Weights of a small mixture-of-experts language model, trained from scratch on English Wikipedia: 32 ReGLU neurons an expert, 9646 steps.
Below are experts of layer 6 (counted from 0) of a mixture-of-experts language model. Rows are named router (the router's row for the expert), gate (a neuron's input weights, with its number), up (a neuron's input weights, with its number) and show model dimensions 112-223. Each number is 128 + 32 x the weight over its row's rms, rounded and kept within 0 to 255. Numbers have three digits each.
After each expert's rows: a language model's description of what the expert responds to; "mostly gets" lists some tokens that are sent to it at least half of the time. This comes from a sample of Wikipedia text that the model never trained on.

# expert 24
router:155144153151069140154100061142097127139214122165103140161118146112131107120131156121093129101104147067159129141138145147123105117156153145105151123119100113108148175120130163114084144178077135050180118121112120113114129083103097101096139135093148142097119117158133100186168132208104077164174149059090115148114137081101093153180151081122
gate0:105160093125108107090108114145162113154090159169118136099157122141138166102109155134164128068154105161153031051172171123130155132096160151173074137183140150139130139131150167113145072082103227148149115123092178108080069105129126160139125113125167112097056165208185101048120112129131147163132141121100102189089131174105158081071071067186
up0:131091184091139092160227133117094130122125104111140121136149154129086081104109096121107170196057118138104152137075065142180108157116092069101140156098166088149102115113107115192143235167138086099096158118104093203161160149135113132130133130125130122142183083102081121181124161110103119133117148160131126134107157074106123159119177118156
What it handles: Headings and census phrasing. Function words and labels in section headings, infobox fields and census or election sentences, such as by county, according to, Population, Born.
mostly gets: "See", " JPL", " Candidate", " Website", " Born", "Population"

# expert 9
router:189168102132103144087118050120147078137146141109146117204128205105052121119070111124138151045139165109130120142135145140117148153117120182064182136144110143089145171121166149084106148124125116143145086131167131075104122147153080101119127100169081153145136098119158146104125107135112141117165114094088112119154189104091130160146112071129
gate0:106161106104114107152146082132053146165131154091120093149144173102169119157138092132138198120154192140194160106118171142127143139108166132169186125154160133109116115119155129107145161185137108131106152116098153145106132153191093146177146122083114142129129136119093136070209102084121179086124074129147101083199133132073146105155143166065
up0:108151095115083137106155146190103138106158102148092063129089127133084132132137104103137083067142139135126141160128136113111138173106086133104082121144138077074137165075098093119118149099087125110076067136124102097117110086139106163097081093082130124093156090109090104177097142141204129087138143111106117114106109100124089082129139136168
What it handles: Mid-word English fragments. Middle or final pieces of split English words and names, such as ion, tion, ence, ible, notor-ie-ty and plural s.
mostly gets: "ion", "tion", "ter", "ambigu", "sion", "ted"

# expert 22
router:112157152090100123119105080148059115166171142148087178167124152079126131076112160160085113101122161087136116138145201154121140153115148140119136121067081155112163131136148176139127138168128092110193145127122133102087100115151088101069191087105119180115109140170193138201115101130073054141146162098156116099113166121139123143136159092157
gate0:111168138094187107092150118136111074104105156110132180138076094120058172095117167062175091166141156149081171105114096163210157119123071107170173139093171082108131148175108136116151151130225125113092151105164136172127153151188126112158090119142126066135128125115101153103155193041129132106111097119094149107118087143155154066133105181085
up0:104061116166126139162135122140111144099143121025150201147173083132147133126172176162104154153128138123107160127181113138142188113089158143101116137147110128151135091145143135152115169193131123101091096119189060142163111130141130105132140102104158145169116207138079147096169095152172116160112088126143145143090111156063151138147127161135
What it handles: Prepositions. Prepositions, mostly in and of, introducing places, times and quantities, as in during, among, all over the country, In 1972.
mostly gets: " during", " in", "On", "In", " During", " around"

# expert 26
router:109101125072156198109102140108094093102134150090112136149127095150069143145118181131071164121127180095157146188149203171105129115148164119089150148153064179145142175142077182163108164186107150056193144128120169140146057120136128078068130094194088172096093076160167131162141148165096095123113101147146146096167139130107111201119141114131
gate0:076124098079179129181109082148124121105122162155130071156160115112127140089147180149097127139105134173129140126100125126136104120174130120158127024220081143158155140128074161201149133121112101099138128165123129080148067155115108091154092088174146113146112130098147132141167143150130074076126120213133168065148135189149158163137095110143
up0:131092089108128134169085135156149137062145115163085103152156157172119174123147169089069197135186127158107156095161142121181110175085112092097168105143094166122124209198156159148127118157113166131172089097135199088106154145138071104026116163223191143130128091087123095155157093108159105060088130098166159164123119099104144104099124129105
What it handles: Capitalized word starts. Capital first letters or short first pieces of names, acronyms and abbreviations, especially "No." for number, e.g. No. 4, J-MA, W-DAM.
mostly gets: " U", " St", " No", " O", " J", " R"

# expert 50
router:167144130068135151081162129102118131130141162129080116130162173117089132050091168142093179096124154088113153156127130172114153126178058136092190141084145119104148179133137171153153158135115073137122130136160195068121133135186132072060102116137053180126131083194159118172127162154098083078118159144175113127110128151071146198120147105119
gate0:143109183095138143141091114121085157134070122122157136132148124125153152051162137053148086170081131166119108135124184083142079166132133177165111114141114201111112107145129137106124117108118156150194119047093099176170129144110103114111144157112133107141141143114117090159106114136100111109154108143114159109064118130143148163109106126136
up0:117122179103131129126116093079057175121111138122109134137115188109120070087135125086103091182078166180120190117152181082079152180112083144186127153140142109141129144101125222147168142139131181112125171096119110176119137155121101106133114147081155128114122087105146051140131110135099144088115119157105137124066126112109175178111078156127
What it handles: Noun-phrase openers. Words opening a noun phrase after the/of/and: numbers, U of U.S., Air, New, National, and -ty endings in Thirty, Ninety.
mostly gets: " T", " Air", " New", " air", " U", " Free"

# expert 49
router:153115125111137133108113132107150115137155128121110116160116131083105122097109154112141202114117179102102136132156203101100145168122096128139164148148052131100147174142178123107149213133098110156131110120134154119133145154134116080087105105220098200140112109139170147156131104248117064142180152159162166083143208123080104132173106089184
gate0:142155152140181114140134066235129084108108110120182123091123134095123106166174095100072103094158185185175126105151130115125164080145026105078171130168149140132143112081205135084156095050097165133183168126094116173135126044147140132115154099125151079129158111113107124154095118112158079133122133145132172085131121103096118082149118160110
up0:078125142143120146172190178135135136127180117118090150143138148068098145103159164099119141119134162120192141130082117109154177129145158098101063185140152166159183131125113195058116070135120195137136087085138115115108167112151133152113084079109099093134107173094127115121098170105089131101114101125131115140164102104148118129099135088169
What it handles: Common-word word starts. Adjectives and first word-pieces of ordinary vocabulary, such as social, public, human, natural, con-, dis-, ident-, often starting compounds.
mostly gets: " public", " con", " human", " social", " dis", " Succeed"

# expert 18
router:110143089094130151081119133083113144149115135122093102108097108098100146152104117115120149090111179064120172119180147140143138114090157160157113151127079168094163145131126145191150155159164141110110123109156217121106092127108113120145099161208096167172083074156143117176168111224077122086169122067122151126170175156159109180153125109098
gate0:143133138049104074109143114154102153091139128116102141114143119153155165084106096154125102133185054152132142131157068128058188123129126110138060142124142103109184139120122134125142186188126147132132088125172115148127174089120149101129202105050091121138108135116114141091087104097150149045157164129126170174107110084150130146081126118121
up0:132149146058078082130181131100105186075124128123086120147144111171116149078097106153123125101186055151125114100197128104118179149076144138176088147129139092129179150105131151157125169154130180140116136155152119115116128077131132117138182094063113142138058110088110151076062092107143152038146150112101175166133125096166120132083117112086
What it handles: Name starts, apostrophes. Apostrophes in contractions and possessives (Don't, Workers') and opening syllables of names and titles, such as San, Co, Chi, Pre.
mostly gets: " San", " Co", " co", " Chi", " Pre", " Ni"

# expert 19
router:168127186079073143108150066128105125162162131105049183167125190110094118126142178152068105099128124124139101136145171130169149133117163102140112149087081121135171153125160182122130156133135133090163174165100152101100128092136081092096173126109128148152098118111148108153115089179084137117111180082151119104078130128045072151168163118107
gate0:087124102154108076124128171127132104110160100118100146136057108034076055183189119130163123194107129153137137098105133076099125114128126145068144134114123099151190154105130115118113137158143185132152146130127093089121215061065132159138170077169081129079105109111132108114134140124202122105127178135090139148094075134083148109104116159094
up0:196107047180117123103175146136137078135109154174086081158096128188148101122104113144164146106120114111152119183084091114126181151099098084147111126148128151097217116158113125095241128111199128140138106106147158187144128151145133122132119145151124080176188086142143114118095090084097119126110094171098142123148114104239137146167180114116
What it handles: Location prepositions. Prepositions and direction words giving geographic location or range, such as in, from, near, through, north, often after located or found.
mostly gets: " served", " south", " near", " north", " along", " throughout"

# expert 61
router:123174140109082174094114081122083122129202153099094156142108167129137141120122117109128134064157168105102133151154149119122199111136132130089153126106119124097169169132113213150138181176159092089127102128134157118100102084141094133076099119135133141069111089130184154155177059155095129102115123144077138108142148116130135132156124079133
gate0:097073134168099165131177137122119088095200149133117096182121126210168179097202115108111109089167181109127154107210101113112178131073072139141139113097086111136124142134098088175127161090198141115182149141141137135087163103132127157140081168145135132115112188170123129118141135103143166124094080141154133082137111149133127162162072113185
up0:115120160070168110126120104165129139124029129167140142067177110111086063170083090175149128190097096120090091145053142134132101083135106100108094132147189133103124110083169193128111103125097153161162107106109120048139133091126149110100177113128138104155127081105142117152116137140094111132145146072096105145155135110149149098101205149133
What it handles: Table cell pipes. Pipe separators between cells in markdown tables of results, charts, and lists, plus semicolon-number cells.
mostly gets: "|", " |", "|---|", " 0;", "4;", " 5;"

# expert 14
router:202138078117119147077099108083071135160142122134174102164116163150127145120104093146140167089101204107146144127207143148127126141171161111118133165127079151130118158198141173083117217158129083156125095115134156094085098155110103102120088104220075150107154062136157143146136083160084149088165152152164126102110182134081155182174131086108
gate0:126147102081108172118117130100093153161141145183085049063123109123155124132129119084172170147102089192114129164138116135069093111142157186121122131107138142127138197148168139130151135112059111102159106111146182121119142155140092105168108158088128161203156106126173126103167141171122175139114111099138168074164144087141143132098123139126
up0:139122175108127016099125130117140182134133120114168129157107201117133148124128121167171098138115111143121110097082157124051176186165104108142117088146081126139101123175153121161123184116096106145078115143128137137097136108098172103121209117145056137151133103097089149084123149136118166134095136139107121112120177132114127147158136055188
What it handles: Mid-word fragments. Short letter chunks inside ordinary words, usually the second or third piece of a word, e.g. ty-m-panum, squa-b-bling, pro-dig-ious.
mostly gets: "ab", "mat", "om", "rap", "av", "ub"

# expert 58
router:147147127108083201122124095111080130127208160087068152121128186139130131135119119141104125120136139118112117157135142107122180087161137121093167143074100122091187132133155165157186177175138116094131130122090110130103059076139099068072111083121140129080140098114127158132165122150089087106124110095104147113165114124127148171189204098155
gate0:119147138131197188150124150155156075129229147158099086098104117130105175102128184129152138095150113113123113048150177123132107128181165161134161187099107132134118094205104096131157130083119103132151134083143174145113116147155117135103123123097190145074135147170113120165183145106095137068141118127080141128075156111133120167132113058154
up0:153167139127087102163151098104141099130000137144138193111128144083097113152141048159114107193128133130205108175104124131150160102052099092129078122132135103153140182060109162157125152158107100165128179150122047127146163092122069137125132101136175131178133147143175087130157073142165065111151115093192084161130095114101148101126135166062
What it handles: Mid-row table pipes. Pipes separating cells inside table rows, right after a name, title or date, plus some semicolons, such as Sarah Mandeville |.
mostly gets: "\";", " |", ");", ")\"", " None"

# expert 4
router:121181143062086175114160113116064115173153154137068157154098124122117120119125158158097134112079159129067123146122115118157183074175132072129129139113129130110144167133131156144112127142088088091140114154164184089105092081178151092080089091142075165091134101140145103105153101150117125162124143115133078127118178120143114131174166092108
gate0:112113116223135104129121117103083108109109103088166123190144089160112089111150158126133155104156123090056202097177082058184144112141104133127100140185162110129134125117144127114106075121144153104185110181086133108112169114094121096117149086122135169076183132088114103158118132136130137178138132129152146194143151105108118150159116118120
up0:118155162152155134141096117088155132063084116090165186198171091098117123094116127119144146142184111089161144122130159150176126088155093107112111134139041103158147077092136126075148105105110158085159090173147183119172129093097069065127148113136144143177086129117171110140095141078094142147163157154124102139134170160114041123152187142115
What it handles: Line-initial list hyphens. Hyphen bullets opening list and infobox lines, plus the line breaks before them, such as - Born, - Location, - Pranab Mukherjee.
mostly gets: "-", "    ", "–", "      ", " “", " multi"

# expert 56
router:124104140071157196101125075126127111177102175081114190176111145045044100120142143139105136124133157068139143124147178121109175108176143116118119150111091128079179119115131184097092181168091115094137185097112132062139082066093083111132105110120143133111113132103153175195164129166068081088116174124137146132110115141098101158206153064183
gate0:123109187121128129127144146130092107102087111147099109199083133132134123108126146119166125140168142097140138119114168116199107139146232193109120106066179155122127149120089157174169117127134061141116119201096171169142145180106063119129100157157071125124110119124090093095113167162121166129092152167180137086123113088168110095135138139097
up0:136113139176117146095138121170107148144076143138074077084082175141144106118155116119119106163142117123149146129121147110144125092148158138117150070161141094158147092114159127162158136135108190093121088139123080100190140132087086147159136131122075113198129115132146085141160157172180121169154085097134116129148107100126161131111149162134
What it handles: Team and taxon labels. Club and country labels (FC, FRA, USA), taxonomy words (family, genus, species, -idae), and pipes before team names in sports tables.
mostly gets: " RUS", "idae", " FRA", " AUS", " USA", " GBR"

# expert 44
router:117132106067120180088097124117050124156182114110125188165137193112137141113063140109128125089114154036118151128123158135160199110145122114125184137152128102084147162143134130173169170184164112092121114136156156062103088104171124079068068108170089146142100103140152182113135122161114110141156150139101162141153119104131134142150164110151
gate0:151107100100103164131127072122122094064068166130116100183105154161159146166150137165138163132127141097078156156103132096154093100157146066123118082107112108125099075146145179164143117175161155181163127120088102049122127145138141092062112098108130103103105134125146148150088104139150151088150149175111111132146144107102156134133129135094
up0:100091109141062202151091106129116121140168122040092109146130106077124174123064178081128141145121102149114135098107092149198094179166116135116139127114120183147079170101116108155112126148158070177128073098080120181149174097114094075119088172120182071110178155130137146130170120138122135101133101187106136126134075142177106161084177139135
What it handles: Line breaks and headings. Newlines, heading markers (===, ==) and row-ending pipes at the boundaries of sections, episode lists and table rows.
mostly gets: "===", "====", "\".", " ===", ".\"", "=="

# expert 10
router:137145141119086119146115125163092109162171160119060185129169191091103087138119103154094172074076137143128104173114145136111129155165177133087146115130086105106196150111097178129090134155071124096166135133174127088141111107127065096110131134177102197089113098111125190170121143211116077121117130101094137154106137102110134168117117098106
gate0:157102128125119120137135130122151174149181142139103085138141113119123163113113114151122117133097132126119132133113226079140095185174115138159129205107057147104115144125112171089133150158065119129095116116074092095191164128133174128121166176108137214059122134093122147070116084130152073150129179101175123087109150083104105151179134129110
up0:166103153136109126132125120165157100150137085134079146107132115094162129094158081118118151128089155124085170084152184126151139196155118109123139128109107127084084106163116165080077165195121152118116137122105096090116160155167143123141173194115118163077109084100111160119112074151115104151146141155152138103128178097084112128187092092065
What it handles: Coordinates and stats separators. Slashes, invisible marks and units in coordinates, areas and football career stats, such as ﻿ / ﻿49.92°N, km^{2}, Total: / 111.
mostly gets: " /", " 0;", " ft", " Apps", " Coordinates", " (0)"

# expert 42
router:154179099099111112091114054130142131134153159086069136143059158105107115122108131140103143066151160113136097186132143101144136104118100110123173115122083123098155183158127139108147168159079170086173085092087163084120083143165088119117098120109106158120104094145149118175152106174136113184142132086119143161125158138135133170162154107203
gate0:102111149223106084139114105105119048114061144179116111139113155200123205150107110111185132123124155160151074114099116179068068128089138154116147143141123113064184135166142146147148140192114175196109119116074097137108144136107147113157130127142118159115186095112108072057172110186143160133108096111158099181112141157186087130118148139099
up0:120133210102129108146150098120118092049117090128122121129121162141102148111146094097117122202090188156118158114113144067166106090167138150064158155152134143111181063144133182145104156061086135176128139117160169118127170136116054129138138135067168151150171116109168099150146135072142164083103146150155098121061128171081087140129089117108
What it handles: Titles and roles. Titles and role nouns before or around a person's name, such as Prime Minister, President, Viscount, coach, father, member.
mostly gets: " member", " President", " president", " father", " Minister", " king"

# expert 28
router:102147148078133179074100120106090120092121125090104143153157127155065132133086151114073180096126138086156143162185191168122186111161141093115184141142089172144153143117140148160131180161095103087168146142133168122121102107128114058115105091203115154127087055181161136093192097156104097118090126192156116123141120126076151169158162100155
gate0:099149101147060119144051163138112149165115117125141147075137091086113054096144196102055116121189141161136175159137145105118119109122128133095112131176108163125163090113095158145167087171132165184121078137176102121100115110166117167095138115144102144139126155130114105142119112178090116115102072181096157114113184135092056131081162163137
up0:111121130131191141105165095149137118119109177142115104161125130163137147117120062158153146135055163104107095114127091157110134130095147129105116117128165117124105168135146121104087178107142092070124157113111120111186156135090140083144110133124130155092115133074129145144144136103160137162150163086175103166143064105177201106163093105096
What it handles: Word-initial capital letters. Single-letter word-start pieces, mostly capitals, in names, foreign titles and abbreviations, such as G of Galbi, B of Brettanike, p.m.
mostly gets: " G", " K", " C", " D", " J", " F"

# expert 30
router:146106181123152112124126114136132145113122129096081096155142123137114120072105118141128204098110170095111153128175211126126140155120122145140133082144074151126134199114113122129117148131123121107163163094117176139123091156132083087097080121207120179161116069141190120114132147240082091131128169140183136068138161151110089175195165118135
gate0:114115145182148111103177127148109145134129109109094135115128138120091140115124185159100115153122165146131143127122150143093106152102145089136126109169120086116061139088151095186145108136086159125183101056126115126122142103110061142096099159127123107090169148086157085112100163141131149143131136126181218057080159153158173195098113118075
up0:138114132151129151121159172174138177131148165103081121156136153146066169135099123124143063153140132129143098067154152174128184143107130046100112078171115037143104124136144170184095072124097179162177080113144160159125136082141134080128126120101101150085123148080134102132099131104114115087198128074184164052109108093166175168111153124107
What it handles: Proper-name first pieces. First piece of capitalized names of peoples, places and historical entities, mostly in war and empire history, such as Cir-cassian, Mag-yars, Holy, Saint.
mostly gets: " Mid", " post", " Ph", " Grand", " Saint", " pre"

# expert 20
router:172166098080124118076108062095132105164144116136140161179134115146101127130070093107106129072107143078109130152198165167136159165128151098096161145109089144158114155136123215064139143148120149121141128139116118123112140067127162093091082074181088173131146000159170156136141092148073122150121104139112144156070169108110168190140146057159
gate0:121111133057083137157144166095118091154134076134126148161122130126125178159062156122111163145160172116114169126125135141109101179125103102093121086136102146174144121150174131119119096134191177130169071151169136094120076116114107079159094183114133091162118134135112090095110097172143133143140175167120123150092135097120136160121076138157
up0:127127198161147148133141110123089154082061093113121157094124197173142060099096152150127097145126119140092100131076186126104141146117088208053153102139152128155212107128117130177126184117182097116145138079132131133122106157056207095163137152118111115087098128154116141089136107135092079129104186124138119180140192091136123152074159153167
What it handles: Personal-name pieces. First names and inner syllables of people's names, often non-English, in lists and tables, e.g. Michael, Diy-or-bek, Sach-in, Dar-ío.
mostly gets: " Tom", " Michael", " Daniel", "han", " Sam", " Anna"

# expert 2
router:119129131116106166162142071104105142169178166108112139140143164084078072137124109130084162114154138120155141125181188148143123101149155124110112099096142141082184151117101201157114139153109112071118098141168169117158090099139076101088120103226107190144129108150123144110166099160109132121087130106125142113129149133133157172173172120159
gate0:092099126163091137127138097170130121139148107157092195193168153168141135083161129090120136108120116134142172189143127151139064079151159158090140116159168115135131066120126118139112116132142141070136187144128188088146139059099145117087067152072145218060081133101119130069149120111087093143102121128085133119159132126175120149102066164140
up0:091098135159108124147122113146143125143145108159089173156180139168141137084161130098113146123110127118149157178130119136130075074154184141076144101158187082131140065103125129161127119146103163078142181122132177089135164060096161109074074141081144221063062125123112145079166121108086099134122113118090132107154113119187111145089064177141
What it handles: Opening parentheses and brackets. Opening parentheses, brackets, quotes and symbols after names or scores, e.g. (2014), (aged 17), ^{(7–2)}, degree signs in coordinates.
mostly gets: " (", " \"", "(", " '", "–", " ["

# expert 5
router:116151124091103185084111093099023133137077167139098145140155159123088131171121160120080196070102158128168140138206164160150165140170141103141126123125104128150168126119141189143091187183084123085148137143117098145080123123123123087111084117216107177086103076164151154147171151162090096077095130150153089117115124106073151188127129133137
gate0:147145093117189083109102124105088094093129120101143110092023081165117188122060149185120156155106143205127101165110134091142154136156087108094122218182136089127141121127163116104103154113120209108137094132149110145106081095111161071069146168162129155119083093148149115150105088124117153113115133149104118126187114125109114111096159096151
up0:106114151173171068174154120179111118113155152107139084166086117161132158116082166145183138117082190076132100163114159124146139165127084153090162119107095133134103114114170150151084107141148137057071111140166147144144086104142147081139161172155123126105078135192152142115120138127137140151112138127119117116148093126077118129097139036149
What it handles: Name-initial capitals. Word-initial capital letters and early pieces of foreign personal or place names, such as S, K, T, San, St, or the n in Knudsen.
mostly gets: " S", " K", " N", " T", " San", " J"

# expert 29
router:125136163084086164148110079096077119200163120126130158147109198109125082107105144164066108105132185067102105139174175124154162146106169142092132177104107119149173163142148189114155177187101124072155104143102132056107107086153078056085159084086157147133119101131171156167100138141086099132158176095127129131115120113075092171159145064147
gate0:133162118124103152092124145209145118060058143118163175130097113131148143128137095107190107171170133138093143117153150135080122109178184108153117113136097125180059091117151138160161065094162148094125094166029198104136155120138121117151086134129175141167223070101163132118165128106177134091108146140064183167119127099134108144150127087208
up0:094076099145153121100166127090127125156168130094123115112103126079101101102123107112078157138151155118193152133103090122196127163127123100159161133047122122089138132108123153134134171139118109143098169124181070145121089175087164113146117189112094105112009177145089136109114128171159114152088103136213118159089145092140148090134164108102
What it handles: Prepositions and articles. Function words like of, the, in, within and throughout before place or institution names, as in District of Columbia and University of Texas.
mostly gets: " within", " of", " the", " across", "During", " entire"

# expert 37
router:130130113118143147099118079137138111126172141115092166172105134097074132064093197110082091106132108121156122121168160098119129128100150116118138149086087135071143143186156129118113128138128100083158093105106169133112111088169097138077168102215133134125129113178195140168154086195116132141183125117101140098109200091113141213146159100143
gate0:168102105118151170117111105151138154078104149189095109134157148148141130093060103138071157132159115107145110094072140127090152139107181088132077138132223088161119157083144117064114117093119134171128202148121115097132105136141129172116093089103164073123170144171165090134077134145157113104177062152160146128107116103082108096145118150107
up0:193155094020124127184092120090154148066107176156153073178098179131109132108114094138138156135148101129111106158097133116110083080138090079162134171167133106127111119127139121086129137170117126154111120147148162070130166205147107119117131091124140078133203146133137132114073077121154111155133128142092144152175098103128119137103119161088
What it handles: Negation and auxiliaries. Function words in argumentative prose: not, but, has, had, could, because, however, especially not before to or only.
mostly gets: " not", " have", " had", " has", " but", " could"

# expert 11
router:146153113109098145071077077138036099178130126101108203137148156089086096119111204135116133127123130116120141111157170184157127107148171153143126094135107117095198176138078195196118133214082126119160090187159113132123105099137053075092132127198080175067107110133123134130197084166147123118083118110122159165098156108068166142143127104129
gate0:090146120123130177090108115099113136104177125162147147118088122123105162116161201130160132154117162156119094174108142119151126129043150089111154089093081164088130156068174106138130088064096128128167107161138123147109115088180111113139160120137131154152101102135165071141086026131139131136075175141182139132098139124121177116128095161100
up0:155124103155118104181155132145204133111090135102127121164172120140103126129173106132112110144167088146179175102159061099145156092230122105148121153135119095138108121152131088129116132163135078107108112123158137183144155123072142102106138130094161086152159152088107160141184135097113191116211127141069122113146135115162072129132145111198
What it handles: Math and table symbols. Operators, brackets and backslashes in LaTeX formulas and numeric tables, such as +, (, \frac, km, and decimal fragments like 6.9.
mostly gets: " [", " km", " +", " mm", " *", "{"

# expert 46
router:126159165112121117056102095115070094155167153113048127145140186094110125125096166142122155089130148109129158116160158132090146096184089130091162146117102108078129164169148152123086148223108103106129106147157146105105061079185111121107087113192096141125147137106142199122125149181112085136138171138131132161085105108112094108143115088129
gate0:160103111151096104096119105116081139106182112122137083141126107145199109124119180130134202159109148163144115098144133150105102118146129166078165125093165127134114130146135114114128119137130158114116148148190131120105157177165064076093093173109135112129100086124184055130145137149210133103150135150155127096124105174150111157112098114140
up0:172088149136136168134140175138095169162108101094144150109134243133145182103132105106100097147163067164154130142104116153100134144100126125155119147144151160143131121147154160128129152143109096028106099135130130111154103029110142190072134094106105121201206158071108178120109081157063096115158066106161075076099120151157104110140166050136
What it handles: Table row boundaries. Line breaks and pipes that end table rows or start new ones, including |---|---| divider rows beneath table headers.
mostly gets: "|---|---|", "|---|---|---|", "|---|", "5;", "3;", " 5;"

# expert 15
router:190154123109134191138126085135088124118157149154121178188150142115087092099109176187109134109103132085131086116159143113125146101120161102124108091080128186108160194158120164127163182131139116086204112118102149121117105141192079124101162074177081132142140097119141107148153097205083119122196124078149090095111178092091125171196158125168
gate0:115131111162103147129169137158160128128141126094101119126110104181126140162181131108110107095138148134161099195035107090101202099096108109079093143113058147105103125134148195120123113149168160105161087126112108091098115117116092098148115106084102087177156099081095110124105163118129144147137096143168108113122132124183148166126134139148
up0:136100173123137188134135094185153154108130100147145083131152115133112184127164128166127157081194118153100116145120145129113152102153125112088118158129105156069079108127152154141120150088110096104202086135163121168134120116092078102157169164158136105123156125029156085095110119089117122071132084112181121098156126171129151135122093096115
What it handles: Passive participles. Past participles after was/is/were, usually followed by in or by, such as held, released, located, founded, published.
mostly gets: " released", " held", " located", " based", " announced", " published"

# expert 23
router:132182137120149147111129082101109115138156119150062163190148178108067116080099165116088094099148114130149078127141130099152163091105183135116138154099127141097130160135114175085138160134155157092155093102124171095086140099164108122106140090181073127135134098138163124188141078212114126123179131085092109109097191103103145136147182078151
gate0:088132043172122121091106134167151147092126160099117141130104178139108073134069083169108111163169057146139197157089138113155062127125107056165124143066147088154127145145095158114234168097110129099134118092124170140133123116162160122115102097091168140090133173141145114151130164112127142166103105111098146096085145088174123153102121175157
up0:103097105122092082084140131190076072121158159122115119162097130113161149091125166164179098137142075141125168108120145201172188168160163078117095136088164097075114118115172170097148083108090181140056131094132184131167152121097106118120135146104099108113094124132107135180106121160156144099121123159195165130099126151128111117135120133081
What it handles: Verbs after subjects. Past-tense and participle verbs and auxiliaries after a subject in narrative prose, such as had, has, received, released, expressed, and the -ed and -ing endings.
mostly gets: " has", " have", " had", " won", " received", " based"

# expert 55
router:128179145133168161109103090064136146124127170120094149138154133103085118071115143117105201085119140075119188154130153141062110056145130122096142144137076155072135174139118138100185159169111101092137134106142163109086119123146125104060092122142113167126115081152160135116173112190063065126138195141129122097150163172127134170139108117158
gate0:081142161143158147109130138115152164082155144140134096133139147179156176128144079144144134033154196200154117077197161101138126184178149126121100140145116151080103160133094099111145163153112167079124151093119094083181124108159138135124119114104165147125096121132134130089132172105109147130145165094095067169109157141123129112133108126127
up0:136129094114149179132141109111138149122091150161127124123185180220110114101062112137119187073115157168093114100113102096110117196129130113177055111157105134157095120132085161102178123125099084096146155153140147145164146188152097117142071136175133172206104146111106145107089167145178106123172155151161105072164137118056160126136133115144
What it handles: Capitalized name starters. Capitalized first words of proper names and award categories, such as Best, Prime, United, Supreme, North, often in award nomination lists.
mostly gets: " Best", " High", " Second", " Supreme", " Nominated", " Women"

# expert 43
router:150191132081164179077157113118093131129133153107113189182121154083076118061109124117097133115146144066119106179111122105121108085124118092139140090110071166037154185154123157131130188141145106086135102127115180107099111134128120085108078088148070109118093093094152144143143103163120104107168122094112145141111170074117114166199124107142
gate0:093110190160167087106165155116125179153107127155098115085144120108199051205124085155124115173075145100153112164135171115126080075090136043091135112143084085122109152126097098108210187129161152076131155141161160142164131139129131173093120174121130151158150142037168146123119073115116154147110158124123195140111161103161112139103133115099
up0:139152120108170104092224119124150185146105125127164165095084123082165089114121063114119104151139152128106039148145158158131122119076135089115161119079076135121127142110121251117142152143078080073166163081051100114100098154122186214100080161113108146154174111096119120109118110099129122124117147194122187172063127173135126138134098108163
What it handles: Media work nouns. Nouns and pronouns naming creative works in articles about albums, films, and songs, like single, film, album, it, plus quote marks.
mostly gets: " album", " film", " song", " music", " book", " wrote"

# expert 40
router:150177135026131109107121099155104137143127157081102174151116143095054122104097127172114096084138153120127081131109133107123108123120090093155150150102087136098160192133124135082139149145069137059163130148093142098136108130150096116062131074148089161152137093088135134123171098198077116097187137110148141127109207099128105141195168104194
gate0:139111126135137164191146111171115148084144116151086130134094201071132135167068106104104100164118120185094064143139162111168108133173141139145149132102147113122147118082081089082127190095097128129078187139109100159160142155117062135106132138164139113162143181125108172077122106088189145112172211104121119144131185061116054104137092077129
up0:140108176136118158162198114147099163098154133163082126171098147101134147163105139109093103174136131173146039142119145105173119137125131177152128157151166104112153117125079104076134167092120153126105153140086081149144157142130077143118155132177136093149129171071148139012096101085165116136151178079128095112134124077118063121136116095101
What it handles: Biographical life events. Biography words about birth, death, residence and places, typically after was or his, such as born in, buried on, located, home.
mostly gets: " Born", " home", " located", " born", " died", " Museum"

# expert 53
router:180194125120105135124082111075078113142147164095102168141111172151100107172122133135109176096120180103138158140138173121132167108178158102097157123122115136092167187153072181144141143193151135068128145118093145144096049127160078084054126129135134123075146108103163177131170110161135093089126180154122131072097128140140109159167136095111
gate0:156081170096096075138125165156107105142159055144178129118154154147083132170179099162115143150146101138144144144168107166165138105180092148139182116097089113123123106120117109173168147138137200151137120084093112102135110091138113122092112165140091157130140166139127161071084114144138110099116123144138124187124113118128119146142157161087
up0:157086166080128066108118144142124121172146126109175128094183096116136179099127111090168130165141093111171145126105117154157133110162133130124181122204123107139147144090126145119122122096122093125131141116092121118123135137109149126059142127129143132165134150197129100058064143114123103080157146067171142138075163164105122141094162184137
What it handles: Sports schedule pipes. Pipe separators in sports schedule and results tables, especially before W or L scores and after opponents such as at Indiana and at San Diego.
mostly gets: " @", "|---|---|---|", "---|---|---|---|", " |", "5;", "1;"

# expert 35
router:101153152121087151112112117135045083162142113118148154170167164122130116152097102148117136091093167107141187115212189122148169140161156130097179111137060176131152135147109183174094154139129143093154162100151140124097106144102052090118109115225122166139143064149131131147171099162089118126086137160155123154118150125066195160125108127132
gate0:139129083113135064063162131123148094124133160118086119139070090138123201129087108116150095126153100084078104122111137131101152138149138135091123144124109139169132166174149154075094158093204220145158151137132125136101074157070146126104136075158102149120092114150139111135135104108151185141130104170136104144096127142109090158136126134123
up0:102179132099143070072175109103076130087140128111090128146079106111149141079103116161167075135143109142116093143113153120127158109154129145073134188112140104154121145201117151127046192157184168157176122181145133097157093130066135143113205083133110125132155118156154114106148081082121172107100115203145074157108157139104089142120117151159
What it handles: Unit abbreviations. Letters of measurement units after numbers, such as m in mg, km, kg, h in hPa, plus odd word pieces like whe-ther and Mar-graviate.
mostly gets: " m", " km", " Mar", " p", "j", " d"